python train.py --balance_loss=0.000942 --vocab_size=16384 --norm="layernorm" --attn_scale=0.125 --tie_word_embeddings=false --batch_tokens=65536 --dataset="wikipedia_en"
Below are experts of layer 6 (counted from 0) of a mixture-of-experts language model. Rows are named router (the router's row for the expert), up (a neuron's input weights, with its number) and show model dimensions 240-319. Each number is 500 + 25 x the weight over its row's rms, rounded and kept within 0 to 999. Numbers have three digits each.
Before each expert's rows: "gets" lists some tokens that make up at least twice as much of what it gets as of all text. This comes from a sample of Wikipedia text that the model never trained on. Tokens count by the router's weight.

# expert 1
gets: " ", "20", "19", "18", "–", " was"
router:535534526513493513547500505509518550470469495516494457508492482444517480530517531528509522549509556521460489495488520524470491536463492480481520471486507516514488465516515466514470488486518524518489489559448509504524547537472488545506492449
up0:454454497505461523497484527524461496484483489469467496503498515538531486533501501494501494592489520513544508519499478544534494496453515484527507502497488507512509480509499527518496445501494506529511541459453547522489498467445486526505457503
up1:497483466461549557493465516498514514481507526463479528451515475475458497523498453515542499487503540518469481521485503463474541529501511481510505582485483536488506545452493491479493488481493521497535545431499513516453468511505508502504508487
up2:556484514459487545486507512499499504482493501483476489464512494516461504485497505516498533481502496538546539473489481486483485505484516501492527473500524531549463482520490526489539511491455513468478491496465467448454497511462505485514512480
up3:520472459482512493568509488519552479472516527522474470500502498513483508516497528528550507558512478537528519506519458499520518492520529447484477505488503498469462497515516522468502534501511552442468494545506531503546530462496505492492535515
up4:493439543455508554531465520495497495466493502512468482502496534509463444497470519520497522561507532475567514492480487476509508523446518488489498477525475542517486456478494494478545526489488517471485500511526513483458525499476535489484505493
up5:521495496466493520516495521498520518513498496510440486479511494480481495534501472505500493481510549526505516514530501477501516561487534505525544488561508540474484505479499534473542527512459487465501500500473483460430517511480495487506506457
up6:533507518484500476530513508488512473489505505494498498476536493497498503542488505500484492516504520524464531516520540492514447518517463497470538559487500489509530486498454494480486534511488503485522487471481462553536517529502462483500505516
up7:519521485460474448488477477513477528509520505512510525517500485533446507444480500516507510456502491500477495488469467534513485498487525517492513503487532506501483504492498524502458496488488498510454464476467531509476524478485526558502492494
up8:469470518543472544444505520508515486523535499479451501474491483531518476578490535517490504487487523487538500516488478505521526483458461486477480530516481512505484503514466480531483454523485512518518507558485470520482510504481500515513457458
up9:522507516509482515443495497488468462502513481478472482491461499492509480480436518513468487546466477465477461494520495505527491526472499490484507491516504532529478487472521489511495540441449496544491499539534493486470516537485528523580498451
up10:502507493455519528534514518501532519461473478505540497482506467526486519527529500548514494484487472532477479499483497491505491488486507497517499478504515518510509501464508508440526559515508519495483489477430487476485521475510517498542515496

# expert 22
gets: " in", " of", "-", " at", ":", " on"
router:517488463518483525527472547522499524479465543478484494466458510492510469508504500494455518508468541500494501488466503515508491546475510490472496473538518520498516496557574519483478507503474444495506471538490476466492528532465450506450497470
up0:524502487493503500538503490508512485531501526490477466496496512504481490511486487500467444504509526484477494453479494536519502462485488489545487483472495516538514480505511471465490476501450465491513528502455468519495501477498485508482518514
up1:499550536491418489480508507529524458498471506503509510459488503507497505503500513532495507521532468488513517509530463502528524507476520468501506512459541527500514507496563529497534499470509500511509512539493482528463482522484544515520471513
up2:436470461499497477501527493569456545458475536451510485504473471499528513490513466511518466460451499476548492504486475489518539505459541549495500465536541506532493497515494439489530568502489461500499485469502493478492499530521485470479525505
up3:516536552485459465482512494502515488501533460516455508505499496486548520512512488496478560465477478435551533536510493490528492535466486492513432475510557492518485501511523512513536508521475494484485543532504521507474481529491546494464509521
up4:447476494485504515501504497534524477499479496478478514448484527497481482459475518459495458483495459512489494566502500535508463496503498505487477498504509487498513530468509504481514505509534499468492510536475475542499477480489551496487502494
up5:500471497547492509504448477459507440494511473489508503505485503502506483525502522479500544507506446490537500483474448477532492477505523502515465491510520465499531513489532517520535526531480514509482508475501492518496505493512470493514508523
up6:512498476528457514560518522448530455509493475534516506530515530531509478485495487489479508558439478516528498516502509521513482511514481497479491529532536508508507511465527485548490492497531528513501516487476498480521509500498523510467473465
up7:536467491533485487487498475494491531483466522519475473507496539479542523497516515510578531491521496484484484478484458519491532487496486457505461479499525519494488491511450502525516467517519556472509558490502504488470522457537462477490505511
up8:488488487491493468509456497515493519469516471544499472505531477483527484485507490484483528511524491505504509492521488486481535506525496553496503495493483479456461489502475484463560542481516503506504474497518470454539471502521442465510464477
up9:535487486500510486478503544510514474505532561501463531489481527525505518504508469507517555526443496471517520503479512498503504508497504490519498475502502477461533511496564517507519523521452471497470469476456530497485459522509500494509509510
up10:525532538529522489501502526476515504493531494501482502527497538505440491465474526498501499502490451461529520486495516487463467441481530494511465491524509527488484504519463511471497534485478495527491492534497486520503490478531563465516557524

# expert 29
gets: " the", " a", " to", " The", " his", "'s"
router:521521469517484457517497522497508508480488534494465519481499475505515457535489526527470547523495528549469548513527546500487476549520523519477520476521505514508515488506508514465492468516510485525527538553506515502538530517493460497471489458
up0:477454468501507496497487500533516518491467523477522518516511508484506482511548539460531521504494488493485520526478542498491462577516488487470500493528484502496488505554536528471439494467525483513512483506521487511486499507492505483466515476
up1:470492495482473492494497557497495458483518480515497523477490469540574482501527478511489526497485492500453535528559463552548500488508484549464531529537485518504481441476502521465511486456475516503478511476521447510497511491533503499495498525
up2:440493492508491508530520520492537534470469507507519457471504480550478489514528551478491504501487474521505527487509501486466533490491500471516498507529508490505501502536479517512463485510501501468479498480483517490480502531571502501483490505
up3:457530498515443473545512516516442515496473484481504503484516500501475505512463499501508543489490466475482477507525495499557480550485496522491515436486509490495493518550531498482545472553478460512505466489482479482479478471456521498484529483
up4:482552479517493513481480474512505478514514521519515460500507488493476534494508517494476488505517462519495545493462547504495499529506501513524524492462477521492512534517520458496484495486472471487497483526493496582525477498464486508461510442
up5:513470532514466461513467448463478475507446496522495531525484494500497506477522550474483467472523477470573554488506429508528479505485468492489461470513526499490481497513520515507519475495511498485436471544508458539477485452544525499507523472
up6:497531490481532540491492519469504506504536487528485536436508494499554516471456437509527505524484499502498466483542506512479478532506529492487557479502488483492486440486526500482496484478489520541434511529517493495545499522470492476496506499
up7:527524492490501514494430507481445489475475498499489509456483497510482488491490481574486573521501482494457506475523488514514503512493501519488503509476495501495463518534529496446521483455475505579482516504505481494515527466516511532495476518
up8:434492520517565463494503488495522452488513478513534510510513510495478525442460479470518484470478491487512516509497474496531483472504504527497534513503493467519504460540447463467515506525491485492494525467498492523498528497494498512478538490
up9:467484497530519521506491506517485534493513511518511506461494521502551471510491486500474512494485494502543481518549506500513572486517510528548483497541509503504530540528498461523531510477508494470474502492502552504467488471465484501510500469
up10:471485502515475524470477511513568560488503479472485467475490500501509503547482524516481494504490475474485513521523489518524461571505504520497487443487491518502474517536493475466594495522469454475510493509509502492501491499468515499555528477